Experts of a small language model.
Experts: 240 squared ReLU neurons an expert, 1 pick a token, a shared expert of 256 neurons.
Below are experts of layer 4 (counted from 0) of a mixture-of-experts language model. Rows are named up (a neuron's input weights, with its number) and show model dimensions 0-127. Each number is 128 + 32 x the weight over its row's rms, rounded and kept within 0 to 255. Numbers have three digits each.
Before each expert's rows: a language model's description of what the expert responds to. This comes from a sample of Wikipedia text that the model never trained on.

# expert 4
Institution and place names
up0:114146145125083161090136078163173199129116107108118116157113179100175140170127185117140154112175052109136156134152109181091163152144104145132148127092139096081118134183162065165193067106152079168075113104118091199147097172144082173155141086144142073159144121147109174133120149153123090164092159180142118100116148128142186120141147128135142123128116127161091142180080127186125155154121
up1:145146072111218097144164171180186190149120133120129139100111181115166094138123175113161066073053134140198150163142084131109142087119163078124079126079141133108076111132117153136130049163139140130106149152125157141093115097100135121141132151191154103083149137155139149142129102090082101174161124133096096075086115117079102127077133098145171142141119128129128132098126111087126067079120
up2:093116148114111097134149089111108071126154091137139137140218100196164137133120123157207109128142150121206127137140168136143145155048141108103093145169102149059124125124172111130141056085164140107193120073129112128167072117131100142120146106139101105163133100113146136159074172116136053160136097130115104166142113156128069138094154097085151165138114072103102143138124076122158129123196
up3:110107141169162139120091128175157116087082100133135131147129138175065107131061086120142122100088098137119081175098124101178163092132087163156183177083095205167113194165143095081158141108148158149145138133126143105103094145103180120130112094127167099061077109123155158136101132150142138097175175158126136113140139208087122112107172120156080163143058112086152101115148113073107159141129
up4:122106102121094161194121151157176143174120086128153155125209108141101149056085122116113044122094130179119131165109174092068112073130028099107133151107116109128157097137146163058154116119110073143172192095101104037099162108080113100143177160095107108117156164130154150135078119097151144119077142141139139112146140124134145122109110132137147120166098149134109098107117149154160132091108
up5:159109168161117149076103209169094142099172127089153071142123138155157139109129088143081167186090155150120179133107166126101103174146128163117101146192124119095129117088145104077236106138154158127159149119182124116119111114139110115087141120127110092080187147131148135199076140137159061171108135171082129134175134115102179110109106126090136119063162121163090097113113090105125144115133
up6:154165169158120152079082114076107130128151093099145122064110161126102136132082159115102127120114124135144178145176140117127119083084060162212114129131136106179148132151057144147104083084126084184098141098096088114214186107134177171132121108077147180166141146109135121123108068149166159167127107116148114074103096123115138173186143160123057137096127149124127106108085100125098092122140
up7:107096111140112184188135087112101217074077111101204117106131167116122155147102085117107085126149144166131146116091146186098075147119103143156154157097112147123129136130101117131146124154093125108109099107155148192120108172139109153124120074128114095177184081165082127155129080089115148116120164144048070144198144076070112113095206085124166139141098140123132143138171116128147139147160
up8:108126142103103078108090089123095101123144093147116134129123133098166175095122066149149095139117105142136155147168056074115122197163167135164051110159110168123124092161147094082093119143136150151149135164138173109130146156145137085140138139108107148088136119136068133131108171165172155153184201175116067071173093168065149116110163163107147144120138139116052066118160076163136129102160
up9:111128124122108057096103145163140091152104092114112118112181125122140150110137060120122112074108186124164172145037158153120089189185078093129119159104114127146154138182167120064090120122133102079109211134162093113116079149134172137117160140122121145166145113123169153146087089129141103150125138174161113161140098117119147154170140126144071084095125146150154171225114168130116070141100
up10:151231102068127113114110177160120133089113053130082127141129161094062126112158160136103173086126100084164132131130109073118136128144123098128127152107108128088093108110200107072166122134106108094182172135096129154118098162094086108189136157109153093115141150091157172183127172170118149160157149116108159098139074060112133122126179121114151136196161086180132128108118124127190140144121
up11:090136136133131116129108157059165177159123100128152147139103141113123101143204146135106130139075138149136128142117183156074126176092134173173077141186170102152144129170119124158170121079089110146124120026154116142146115100158169123137165118131194124138104126046144165140067142145137089128162084121155176143152165102124169164074132074176159154110157131083101092128118067175119128087121
up12:124174179218069169118153128132113187102074115053159108135126123188123144115119109120074088153112159099111113125136113137112105135199113109131101135103153070110119111096089133109120081090107176092171124104126163130082160178111130161116148118170159117078122124149115177101095141158143063183193151144135152120111176131143093100151063162100166202167144142165129134143140082114130136090137
up13:106099149106138110154096135070122117138110137177182124096179088158089121155161102106140121143129135150131220198091159036115124097138152158108103113152124089135154102105088084161054079190176101109140109133095153134145089126109122100098087052100178097135163156116111092178092111127084150145124194167110097103090132177123135101155156098132125169165130144066128116128139149120163157137105
up14:150117136125154100137097153125103160089178081052112188166147079124140173171149145090138137155072133133177147129165150183118113151156088133103120094167124143148118085100129135063168184071080123138081103128120121137160090128155141155125167122129109150192090166128191156182109146165132128103150083082091085147208169122091158074129078139120108139100078172076147135168141141127144130116098
up15:139185070151106063129128206109145177139168080127129115177131103139126134114136165123099157169118111139102177124087105171166094128125109109086144092151161139059090114095141147163098128077083135135091128130096150085165133094130079110109137095040198145142109103117156120213092118092121069158148101127153143158169163144108187066127121094147125136148122186137105126165124117101084139118091
up16:084077088081121040132145179131105203122123153159098112178109164129134098129057089130176108139113137137180149108134135139163157111105100135140127154087102105144097092116125141101142052169144165123111113169153140172115148183102150098155170152158115085132174096126123123153131102169133162176155179139151173130144172131131165126142142151173079167089048184114081140124089092097108144111074
up17:074133070107117067096140108078034141135156123072148097163188198164137109119100108104130111137125165130176116101110125134105071136132101196148116146128142124104083131118112086125174149135098137146200097105126108160103106129111118120124127128105172108200138110126165115124148166128071116161198118150115087106046173123105123124141102106130114157077099121113099120165157092123224154159124
up18:190156152140073179103162119109181175145151070218187142153149117160102176092133127169175123125120124067137187126128173176078114083106101167119128153123164135149111115120163142118168100141141125180119165145148152117120142052141119127108144139076141119110114147164055145112159132153104122156118166134135149202091167087123183144119117164158068095119127181096159189109135099121107110134122
up19:133116153103067085129146121131137164104152054136190140116199129159125151200122057151076120118152142090139175153114163167078052135138118099086117162163103140148108146134157090090141089109126091158131060159099078127132138122089090190128171131117123152155130128068081119123133145100114113196116143160120098086094172141101096122150181177123104198133121163129089084084133127101132121120114
up20:065130126157122118149147101156151185110190102149126172091110089117111123068178124091163073146135143120154094137162146115140123065132181147116083073118116121090092146203175183182103087107140118156101092159143136164101152135140118207146130101127109112104148158083125153147157184179180127173110114141130143125122174149133165075143107137170085111070126139176028151118136128151120135113128
up21:178137135095147098140112106113133139054123131120091080130154187142076148110155089122096075135109110159152129117136096127120144139139074121094099188067085100131139137136123106131102060090136126130126099114112111167146114118101115170177078127098203162116127112103064162107087083106121176056111166153119082130132181104086083153126103092150167173149116087100112105122065164114120088038111
up22:129202131143160115072094159093137137081114112122149107133128178079148069159066140118123073088106062113132160041139087108091143159115152127063111139143129083088082150125070085072154099066144185112138184137117134135106102159156094183098109118130130083111114180046162103144099131146165144142190117105095138145116154127130138127074139146146130119064133144122118125125100153165125118143116
up23:122128144124123137159113122098178210119137161134154114106149122072139139077189215127114068098129146093133088123124109140165132162161154140137090115126112104179118106083127129157093117040148159068134151153096125145157178143101121079137114145113137147134107153027142108148142155162101151110119158167128091106157137128136084116074188164120104098126162090072129157107089049114167096077133
up24:169162125066153103084096150114148181082149083091157137162180115182121149133153143123102083158071131145160121112115105097123141143133098108134133069131139165108182141172131148143084119102127165139148106160058102129098118144113155137138092082088092192165130102015192127171094142096170129114079131142140147136160131139093152114104114140115080102178108096123149086145057106068139103105162
up25:148121133123155084127141108098175158163141137146138189143184088138197170155071130085130075175095122163090116146150148192105154148152152125059040122078135155108135099150147115106114137116138112097148122140163130090137128160106127140135073170110130122144165152151136131163133087108150130167113096103105185157122174135094061120070136133138107221153073145206115142117155081095109119111173
up26:123134087185128139148128155185161115132152137126133135130185130130147137098145074093096124129058166155164143146149169131141128149165155153079106157158094118120078162103093072227046156102072142102150170105137070123159197100084137153160133107109138073099135105115128109162111090129111097138105117130060163109157137103126159130155147150199197086124120090101132149107082100082090131130107
up27:160121140076137108111153092150139132121136123185066108115155114129181121124143126121103095134087152113139175116059105145118150105129155140106145103096121125172087132156183043152079115200120095161121090116108071166067127151127089123109156136161112169107073065144110114210102176094149121127087143115122108125099110099064164059095115166186109124114087123138078143109095066147140092152136
up28:148141179113120187164116153183111094075145136169115146151199100114139119129121152142121122056104138086116177172117114121080142201132137166140108073098105137129081113144112084139065108112124138084181193151124103187092144145164130141160116163111107139115160085132112109134126039168131139188124123067081128047149146123122149106125178104103124110110147110153126153171095175095157139154084
up29:091137131095156123138158082130096137119095096159154147098128175144127103166148127104121120161116164121130101146104104078117124103110140154137103125169071124067116062111120134138111100162065145138166190161153120097140117107178138101175130124106120121122134082186171094160175201183189177117176111159147086103177074192084086120131201112118103119138179092098134144081101122125046153128132
up30:138111132175118146086095118135120142125172100117121131131136168161066142136089142149133108115108112162092071159128116084099084140131111098099130121110095154179189153079185125114115082171103088135149139117102145121143160150160068135116190158066160170123086166141086092122092164171130082137052198124100087138108141144071143129108128174147064103166130104120025194129112148152129119127155
up31:152129143110069097166153109180197152067106106126105125114152135139210185184141118147166137106073102136114134135060129139108103134118042075173107108086131133104151146168146103120117092187112160169147091157173127084128168112148154110174152173155079179100067126088114079094087144157096116101141127101128151111125142172107145131115145086115159143167079067165113144118148079124113100123122
up32:106149126145120143145097129115166142154161108082138152101155146144116121163108121129189104112128177162119138149157148127140161173128065117150119104088179088081071096140106103133155129193155078085213146109129148181092101138109100075137137100080121173057149114074102184139144109098115121167124151119112095080185206083104109148223108162147136134131142114138145131061104112087097148116137
up33:170159175101107146099105119160147175132132103113127150182151083113137121178056168122083128157087111082135130189129164100061098103124124044127138123120125074140150106072171124099123126130084125119120112157146145145126078182107090163085148091092111147105133158109107160101082079123114083169178171095080164115138122168136151035091131152176154116110135152121107096094099187108094128106101
up34:068164108077154106116056149127128129075114120120114110141056138130082116153101108135161149120110099151143111106056143127140103164153095123141147113170182159131116148043162120130141081173133168116163146159143127154093114132145136129117135134209080036127161159128114099128205113158102140180086128147100128155164134123112096091118110109131164140152114055119106122089070135143203131117192
up35:136101088132129092144056118110126165144112109035137180143160128125134120038077138149107137104136153148060158198128158170152115111133085123148094134097171092111180138126134125104101103091137129144167105095142108159170108105167165162129068129097159110093137101136165132136152143087193125121144179121155110189127178139096079155089108122100132121126095136177202162150121117192070122145169
up36:171120081212093149131112125081071226134143107121140108154153114108116095096128101127121080137115128099143139128191154136086155120183101185113155238135181093098186082087117170154122116139181061110183145135090159106104109125103144177120080137113128100141120119144107190152138139183130136133128176158096111127149143092164135123124120138106137162183126145169091114111154110130160105099119
up37:130134107090119138132122144102166180045132122157173164125101082067119108145176119115136163122128118165136116121121103133119091144187128099157106123115108116133134084150091121104165057131080089126103174149188152074101109159169143141172061136109132164186174111098126156157145113061074110182180165183075120175137157147079117102167191096138113106091136136162129173086110110177104117119130
up38:094201137092130121140152138134141154113057202166134168131119133101162135173044142080137095088077151130118134119112166114130100151156106153104095158136198134116136177086196137059079150146103083147113117157112146135078137103118118102134145138173163110165107113121133154146171106134050155113110132122137176140167151070065160108129150146146125207119105121083072135138117147084156155128172
up39:117135149100120095093105100099128156110148165105163122125149106119146126109084086131190122106091158131118155079097182133074108073174162181164138112170052121054117145172163177138146152086108092158141181127123154119116066147141097106159152112178079146073104072101113087142100139110073163109087119153084097120079097167103106130109122131169133172068124158114102113186143128138201125153139
up40:145123146173106128116138109144116177157148101122092121087150094178092190184170103135121149101052080121159110126139140181126133152117101110107190164146139111161155132184133167147123131153067167155077102125099158144141111101147140114149218123089204107131138196106136168126138132107187140158088138075114120128140127140129132098170104033114170204131131087135097146126170172094142105126142
up41:110093142132132131138073074136122151107153114137205112199168113132156151110088086067119116149115151133149079131095163125113144096189112194181143087101128094115057086100098096126142093136144130141110124090184126182122177111186104117120062083166133199182169148184125121140129163138109074142118153114146146099160125146172114120126142140140130106137114074144147159078125174056091116103151
up42:167131098144092090133112074105104184156163139096177134169112154043094144106180125118091102120117137092110169082133102146103122126099074155086111131141191118108092139111130134107160128120075154103111125138119152169106189152112150162088221141116195182155111141111123119152109151116161159119172165188121098051165158123162116107134137137215094163066117130114142136150158126090125166141112
up43:133139158149130098117131152109112113094125132055107125119116162146145176098130115121068149206141173186120166157124140148112111124123089128106055106115153118087124117139071112134157062197137155152090160096153118123088149078117124196106181148143157083130103108097101142105088171165125102141100141094102101132149147085084051087072132146124134105140160148109205169120111201112144075097158
up44:088069144087161100141114118149150121106148126157151125047151150139081147152069135145118135157136138131094151106060145081119125092112098114143097150116164159134123072062183139125106093175130162146173191179126154133088153131166101154103067053153106114073131065101155166128129089159188052107102084158139128095127117129070111060107090159124123115130119114133120077134141113100150116168120
up45:132117192145151119164104050108108116106135092139117106130131148103118133146070183126124095135144168158110148170125141111110130123068148081206121141169121088139170119118103126175119107060130126169136138105119199105096087124121112155115193151114146105183067134195140122079110182106139070177178148112125048130135109153093077128137128146145186130082169134153092127138081114161120100073099
up46:106118157115103114048145116131130103088114100092093190098128134107111128162123082116136129109117128128097156117120150125088158098071103119131054082072093148123099122155123181101140122078119110124118156156157144169067149119095139134179130110147150059095129133174097147120116087140174158100125073117108116079198162187088161183131139119153110136127095117111044066159082114126163045100138
up47:179127106128144076094030078132200132119086065169134187133110120152117149176074171104150132105155162134102155173115105125114088140141090124181030138116106185182125152143094181105138099132130115104165138097114136139124155142112109154133108114100091143134134135133148090105036157150148087136109127160169101107160100168175129156121087170177102125124133109158089153096088157175120154115115
up48:154109111146110100124131141120171160120128160086116178133134147104162131113057161151107178149049141067142146098158160179110130155124076175166124114081142098145113051096098102139132148142070101200106120133115144051127151138171147144118113116160109147112082126067173175152137129180173064133067142189119128098163118155139107115133163114082101107153139168191113127098136085138149142138179
up49:101131119128126126156142156156057123054109119180130075147151118136123194175129106108126142134106172071154122101157120163177178156196124110119103099206147081112111127148122112217121095054093118141109135126155130118153159107101100129128152112108155147154103184115137171111123158206188151117148167142097053116155114139143139104186153140132099098101138096143123131121097089142158205089141
up50:212125206109170128150134123094116147133102095140153167069125144070116137129151125118206097123146133102138190137109097117102058103123145168143118153069147149102132125105111084119160178142101123135156102201151153171114146130098130101110128107095134159153148098124125101076101131167102039079134184084100130135072094127110103150109174092080158109148167132088108176101087117111167089124170
up51:129125110139144094088103144147081145115114079169165114174132156124121192152087121151096111171102110139094139148167126080088152169171202143077054170141153176145133097102170139124098078121053126111124155145080160137127173149156121107088069114132170142158122131147161101173143113077143116221122144167054108117146129142136117068140128110161161166134078083134116165135106084125136106120075
up52:134054109118124155191132128153121146144165161157094113136168128076107148090119139115094069160108153115121146128120175091098132115179105115131125080104136149134144196080173104172120179072062106113147116152202121049126104100173137171134136159111132120150168154118158095134096132135095133191098121119087125204138082102086165160097103154184098129146135077169108143169108118106131161177081
up53:088128120069073154170098128120127148106101146156117126110108145124195148099135111133092150100166155051149130142120085130114088112118177092059131071081102133185119157172083087104149138120113125106087213110117146162138145105121153157150157118104171097138124146152087068085120135129169086109062126094079159131126145062135157097114168076088069117136131148106120197133092152126132172172166
up54:155103086117112096187148131106128177085135114132120140099081138134123143123075155176102107173121078123121117146161113160140115102169111099143115120171221115127141132157186108151137141104106124105062163088128087123159081141093066132131101154110114127155094085091085097152073158095091080122073210140132103124145115128122117095091145068127108202170099143207145101108111097144130105120199
up55:067142136096136129153093115144184106089129078119127132117170151140115167150122108095189107034105152100157169155145165097116120109152133122170131122068119097099138048084185132127121149084103121147153172102066102168164111106096139072143058141113102092088101147070117080117135066182141134122112103159133106089079180104123128107106107122121167142086132157143098095080128144126177158093089
up56:083189149114121134111050094152104119147127130155151065133141082134160129133050139125059105165154094157148131094126109122120084086118157130058156152161127098148142095114092139107124113126103145151130101096130152110103141115169078122138123068160188152129134158104141122160143210141139110127130142183145086152194122180125129072062151077208134165145123134119105163151111068089155099170107
up57:074081137117115162073105163097131111088123090083136116068117087156126096141105188190113106122126127129124073128138149176114126128148131113116180129136158127119191116142170122088123064112171130068178116107118145102127122103193138160130150134161182080125123150079157120200127147177152150117115134116086156064094084110173087088148151069130126190119144142119109093072116092102163188076133
up58:102152140155151147138061101132166144166138153128213173128121194144143142156091083058165164115076133135134136146136091148155078133164087131162140135091099134166118148170118098152104114111056141130095133158184128115146092102183131178174148092087180121143080103144143118126134137159089120091185151141126112155146094139139174100146130151125173141141119145082061130079069073082165062114142
up59:142068116215147151140035111136160112197101120138137186109135122112100127129119092133155080151169095176172150152097187091109085133077123112116128154113091147140141048102157104155132122201141124136144129090064152071167145160145139139189155149156146100138108071143095149177125134137133094173132163120139136078119121089131124153107135133127155178074094132127119117079160172074140109172137
up60:168106095183063151096145134125092090116141101207141136130177154120075160099134100156080115134189100123069069104115171162087166172135163117145084085107129157140116092107180174143130135127074117067124137149124160106101133102138140158089147128130128156156094129136181185150051134160152061113134165168110146085146059144094152155096194139134113135115132129111086150128086129097171096129125
up61:118157163116123095202097102133158168120148130114207107097156110114108140156146092159148134105099149192168158143196099163165146128129114109079182161144030109133127120156032122110116102155118133139106110139097131100139088144154193178119169084137108122133149152097165099183144137099123168148178099159111142111198148161174143147115084124105096128184093128117110148137093136094122166071107
up62:111134111140131146167045138025118085143123109136109150173117102086118133124106137139168125145114094143178187158131125126094078069166167150065122105115083130123181092146159118126131111124064140102140183138140150156078022136084183136100108137121093137116132088136121111143060083154136121123087097109107109141135144136110117155101103146123095077115185128168052133108131088168115166109111
up63:072163176060125084180166144165139134137141130145073158169134146103127087115021119106114119122163157075182102156162105115185146067160060143142158105093161131111141196174084068169071134132121091155160156099187123187096057115106122125132106131136105117135156093114121140116091175123165107132142143139135080122178129159129074111138142141090120141152131132134164125118116111145163148151113
up64:159111164161127133120063148153084078134132111127087181132189150139097168128115118153161058094131072121152167059137127138116150169149119069183095058073096152113129125152120117138119094091138116093053123139128157156072094099156139164095125119172124084108130128168143187103110111094122063168136142131086101088092126096143130108069155191118084161199114137119121150136066123145125127126117
up65:189140199099137144119099046090143151100097120167160190158134109082187145137081089114136153198150180106141106103151160139144141107119094143161130108088124133085134140127104136150111085096040124107180121165118115158126094120084121178107128158139209118102152086118163121134083108103158091163163103137110118102162102126142138105119125107109192175141125159147145201169148183094131182113146
up66:115115190107094119143116119147183139109119096087107119080169122132104136078151106105162151111085082075155162116153147076146145081135123113147136163118129129131101124089085095075146014154092067143142109124127064095163137201124123124064097114128174091147121153126145206171087143126127150156163182129117184109111147130105099147108113191117092117141071141136143094160078133115106104139179
up67:148173103123156153138107103120061191110072095084156081153152118142055089111101135143106140131142113116119191141070107142165113172089110083172120113145126090087118077158124116142109061185089091146124159106105096115098116100169058194098181099126174144138123093147141093113098126111107068057110096097156068103126160176124091108132108119142125149170089128145115117139097143135168090087146
up68:101144098108127113101118133151131127094123072108138082089118177083156145157139162172115096164134087131152130118161115110139181132152110206113090157132140140104114166160116111073126098116153154125211145097165121107175168171096130070113108108127127051198101103127071177158114140128116095069158124111104061134158176123067078160111071147137175167102167097151090124125137120098165158177108
up69:131146138129079130177143081202144143182100087095128089098163174157162117187131099141142137110160141114131147069120144178098081121142123126150115133138111220130091124133162152141089157132124115093119165158134089114125120160101148127091213103154057113146164122133129136129122078198146155125138153136101178131121127187137080077045159147212139128118109122137130135108119121079137149166063
up70:160087113080114107063095130106114135117134099172091115075154125135155116137136169101114098091180123151141161048105128108142099154138104117150116123098169116126143118087103146171071102097135092109162173149120129077101140122163156188152136148153155111155130149135173159110092190130194061150128156148081179098086146086172170092120108208182199124139131111185091179129120141147168112121099
up71:116172137160167112132066160134098142118123093135134126149175157117134174130120175068104155165113106127128121128116200096169161116197100135134170115173152161156096170157240165121137169146109140098130105099095142154100119138141085182037108102116105135047062087091151144133081143130154134121124179119158118109166126174123148107150147116126146162118098106133124134188100080122167175107107
up72:114126085123079146202154103104118099132145153055131074065137162058109124069146176115167136103124120154152093180079097052132139144159081181141086155202146093089126117157113150124125110136137110146133131148148093141129068095064164093123133070178140118175140139081126107153112133171136106123113082122076160147128093121114122156154127140158096195139142106095147124079135096163178092114116
up73:167157143089153178078084154052103132173142121148104120075075127098171111121150122121167074128152163077161168089134189107104161106097155180132121087127158102130116138093087163088122111185129076082165178166150104074064140131132162079196085090147098142096115106096121083115150100136165178104149147147117150107162128126130124135086116139136117132153110129130069099123082126104124073188105
up74:099168136143204141100124114140149178113149103150150106151088156094123150156078106109155123153014118113093152111132125116115130145135156157144109122109189096071096127086117146133063139164117063076101142153130108121151104173208129149084138124135169161130119109163117059123122064154130098115197131103138080069113139166071146125148113179126126121113186172121125104138079084134140128110079
up75:145085114103125111110152116124137241121085094138096148182065171179071102124134092143107159146171173089177138118151159172136161110167089106146106134104101131110107129152156066130159101104108130207114111116151107136096124127130103112112130145109093082070066134122137135201151143122178127139155099138105129143132171132164143088115137079126146167119120115184178139086106165078142059072158
up76:156135126134138109075113156126090144125141098141167147168175143120147152106048121191092108133076123135120134130133130134183135062102168082119112117185103069142079135110137116158092159104135151144215124143143186177105087104169140105145165128090117082164115108143135149210096114140093151093178137115176120089132105166108096139153150103160114152149171182204073124098091063151135130122126
up77:140129130133150112167157084110120121121118081134133149122109062156115148126205103116186163067126159142156108138078147101090126157101081157101075031099159102159140149103105195061105145176134174139174107187163136120083142125155064138117125124119105132126137114114164146175154168112148076149087109079136110107071103110130149170126114170108128184100109100162164124113093064168128083105124
up78:138176132159119101177152101112094122097125128122170072177095172068129135107116080140133085098104178141112136120157129083055129107157135121131161174094153141085141169155123134123136070122127089185166048169095098133047095136137090101115159185138094132068105101141124111151161129130102072165110118099105055129109162171133142103111118107133177180121087141126113093153148101133100181187095
up79:196149197109095095127155174114142104182128110124112181156175194094107133093101112124136144142131059141087113149144180107112139156157053202157153139161174083116143126132128124063119126110141127158139119188121122118134088147193114076157092178096140097141073114121154081192122083172127093160198192076144139134132137121105096112141161125095147158121111113143116120102164133075130137112130
up80:169099105078099142141144135141174120129093073150141068216135113154108132098143136140086102150086135136132136173141181143145111119129138149103108120071127157165175147146169163167157135093083070167192101189124129103091100140165109148142156157104116088155141135131124070187127100159140203110123151115116134108094174084063106150102147088128145147143155075137069123177104109077106059148093
up81:123138115090139160142181117133134142095135149118100135087152061198196138161118162145092115119045091150131143110152094117105193161122179133070149124147110140125150089158160056102114119131086162151170098101138154136167085124082150172189058149095124147131081100114130144203129176141163095131110109081154129134110070107164136123111138083167096107094143099147108137140126054156100158136082
up82:146117172112141071186118222138127125110103114157120164149147190114150155140112137085101092121125101136161109082134227123150152061126097140180083115153094131143140078127111083166079083101077129196157121178156096106139083117098150115145162151086177131164122138122135196142116141137103163124131136125129087131161176143159094115109081069122141088104112096082124091148129094085177143118157
up83:196128120118164132146105142167132182154124159132165084115124102110108121139110175155086118099104108158165094122114123092132088106158107113111064088142103097114138121055126111070140150184190106124148158152167130128124149146186195113148116112133157131177129114154119118144093124129054086121121125125135087061173172180127080111129118149165096090116148122070030085094054090094144099127135
up84:122185143204136130120103206134114084132127069086190084191138176127167144147090131125141107126138158105178126075107132113165134177129117109155087150110168124134096141145122107145145068136126113134154183077150133138141123163166172168118146099157148075131077129163119151109150103129159060127109080135071160119144174154111051097071195089165156137078107132110162091105107136097130130095111
up85:171138158155115133114085177142162134066090122092134101164137076098082123130109158153111080162109148171128106061147132083118108113126090158128134079101112208216101130152118136142172099098108072097190119176101150114109186071182161163172133105092127105144112097160121115210160133123134090141107129097107091097096144113177118092130107135085095141162122102131149177161126143062133101100127
up86:127123128138159074174152168114140115122097036116132113176131114079147181198049166103108111112067159143127153131139114127080131172107141091170138091122134111157127135106111121127098066062132105118175171102136093106098141129122134110107140159092152124049160140129184142100089124165125121141165107097099169117120169113182117087068196119108126131170151131175110136058085086095100114146114
up87:077136160105098136094127144146134145127123110113139105185122083061061061132126114129141087181111131116185087148093110109112131163174099160072110131152153165135159157112174130149122120108145102148106132135107109133126138169074109103197149052072134134109178112138117105169084129133122110172168157180129123093138140088100123102097072124110091122106137148088204163030071150109095093100139
up88:133119085070147137105057104126097127148096120126154082096133130127153130129071193125152084153090104126162133107109125129144139150064099136119152080170121185158120097096143086093105109140131080104148097161090164119140048138122204097114080092118155149143135132151119097170079082101106174115173162091098089153154187068139120129121159083119105085139099137139094128130040084111176129113078
up89:135149139161150098131108120122130114103133091091100122148162134128175142153131148162190130096055116129123115146147123165132126106118115110151115059154144164131111194110136083114121158112135090136113092185111134118079166131219153178115174109175133120044113102084128094094160128108108044129164138092119085131137169179152119038098088138104150173167173112143149100133117136088147133073055
up90:150116088165130118153167078148090130096147095196209121146140176108136182101106098148166092173166142124195067134126117144111130142233128097139134157086166135174141145111123148126151064136163144106145129064144084086114205094086108154081127142081148092132128169126150149108110166121143084096104150176110154139120136144119107149080129093125064144114159108112102187094089143141156148116140
up91:101109120065131139086115068130132151146151129115183170119141091164077109149118143176131154118016112095178132129158115173100130195116131101083087135082134139165117133130079130104106103163113141134139089120082070193167120175167162149183129042179145094121088099116058119135155156097140118133112146113125080102118139090098137121134075099171086103096140114176092164140126127114144101133127
up92:172150099112084175101079178138199126117122105134073124113118097068152078089175094159086124156144201152124162152092143132176137131112078160149136101167130137100086152143156108092157166151122165121143125200058116125161110106140112171109113144161151056110135091118133103125138138147116103132141132068156104125136168068153139100113109203132100083094105148190113144165131111133155214149113
up93:114190139152116128154127089139164138109112140087172102142120100094115155106099070111124100166111054119138159086119191147102100138153114157142149204090153134134200165136175137083145112163147153131121169166111125093125160154117163160108101177110138126138189131069093103120067088109159110202094186063115203104117124108121100078157152134123158157149089138100096178148119096100113077133099
up94:095111093050083135131099114073083157120124106143133166167176138149104105165118147095160191111128184137114142143162117161115138154179087070078152124151119095094071101122209176162169159077143104131112125119151131130096126098105101123137127110142173140118162114113162132103107158175138129097178145129167151161210087107075121127154145118051099141094093128106068140109088193096097165129127
up95:071142127126062102147113056148138161143088125154133167196065127149132104184081158108140109133069143157144150123108087124106099133106158111087157148115076103117121107070112170106179103146114119105110172086182127163123109125093096069147092121125155063085155120124133085186128111192137155127165133145084145196121143114131135106149071079116153164094100126121075154061109134153070114147141
up96:090150109105102124178097102048145167205141106154162106112168145139151094130075106124119087096079074190131143133057147119111078095119132140111169135138159134174147076087092082117151084140079111160118177198113146160062136223164086153111123142126114143105167101143115099153159094156075134146192142126108077104135132137153094122113141139147122176107146111134134120114131088151136148157086
up97:138161085141130104150116141083185121137166140048129068127169118168134148116105122085163145157063055150121113088094128128162157100136091140105102188112114041134128106117099136125152141186077107171188129148084139055095098112125142128131142075160157150148118128117170115142095172134107100078152184111087103134107154176130098129103134103105072207144136084122121137107106177089143121084147
up98:050113143108065095112141180178144148102166105147116154108082201092156135197166147125159131182159090128090139063125102090131130112143205117140123177103144179109124145149155177080122159144122097135132114115136154130065106101154082144200102136152123181159107150098072099107125152137187098105165158125102094157103135147129120149088074098198113185124140160111128096103121114126126132162115
up99:083125121092165065067059125081125125129162101139130155103171144130098048136162086082206131123101110165141140127075143162135098132137127175132150156110168139172113143137100141078130097188115153105167133103176103137049131173072101181117126103146093126117145123114151151166095145192162147111084137169117158117160184153103149107125161113068174178141080107103086127144127145120099155160114
up100:156131115139084125138112108119077186181118112098092133091173080134143129065134064166129141148133131138108102149147072113168141113125120187158136152096122107118112123121097130087101095201127128155154087110105138086056208133101099132105173116134139161123116089061154172138097162136120052118103146106097107145047190138117182086157172137135086133090129091153140147119119070129181092109110
up101:127086105122126158083138103142158120160118093160169126131125124117077150124140171145116063103136089177134129155130162173089072153189150068135139137100106163100219102159120082115143105117121100158130102125144187109086148077123191212150079141123125124117123096161098090160159142201122136165116145087136117117126163146043156125153122172189151113135126112114093138079094110135091106125054
up102:118101107144132057095107122165041114121133070106133102125170173151132157148154110112124129104176121182125082132132127166155123160088084116161084102122060140088103114122135145153178134151159167180160139198165077128121081084132125128158184053163144080089171118144145131149130122195162143135108119173098080124116137110103134138162120098117162176070148095096115169132078127104176182114118
up103:194155142145150111146091127143150134111119115143143177164108131153210171084112061096100104152143096106130145082091121130088173129064174129112120068098150159153110135134150092179112196139124087096119108123114165166122144117150135125129172152164129195124126168117082191111061144095131083148110108095121146116165153128135155039103159114107108100162125130172137143133105086117204083188154
up104:164200059105115096155079167075153138149092107133126078135120126111097126169105093168074117151127099122143123150148147070139190133150127124116139198129116100106148073085078122073073157108085154141139084141090119167043101079116106160125115186140102116113097108083130124144093123138105119138110113086109081109106186101124146162152092151114146082140071160153061108172122108140076119167121
up105:108102103096135184110156076140150192156101066099185164149167144154136129093106198124102102133139162110109143139067139170111156234127065133162118119143133146087072085107053166134110076107160125146110124114165104181143141179111141194117128113127155161154116155151132071086112127157111131142123139115099111154131172100111087093128181098155151078134086154114127165153116111135158065128108
up106:144046098126121087150143103108097165152180108118128108103097116143173194117121129101170147140072076154162118143175117136119094208178204124107149156149159123095141078135143117144178136147106142114182116114067166108119116084132150114130170143128076113113156084152085132163103126141157133122156129092142153201137148119132132116111174111148131136161193155050133137195100046093153136152104
up107:124134174176163100110101141109144177136118114050095131123175103104122102151090124091116118144076162132116153121161163144154132114094096068137104099089159119066116186181180108122115054113151116172100046120101089128096146156076135156159168122118209152105148122148140139092095155135166068162158121143086122116113122174151170137085057132134119146112106083208135131158114135150087143100116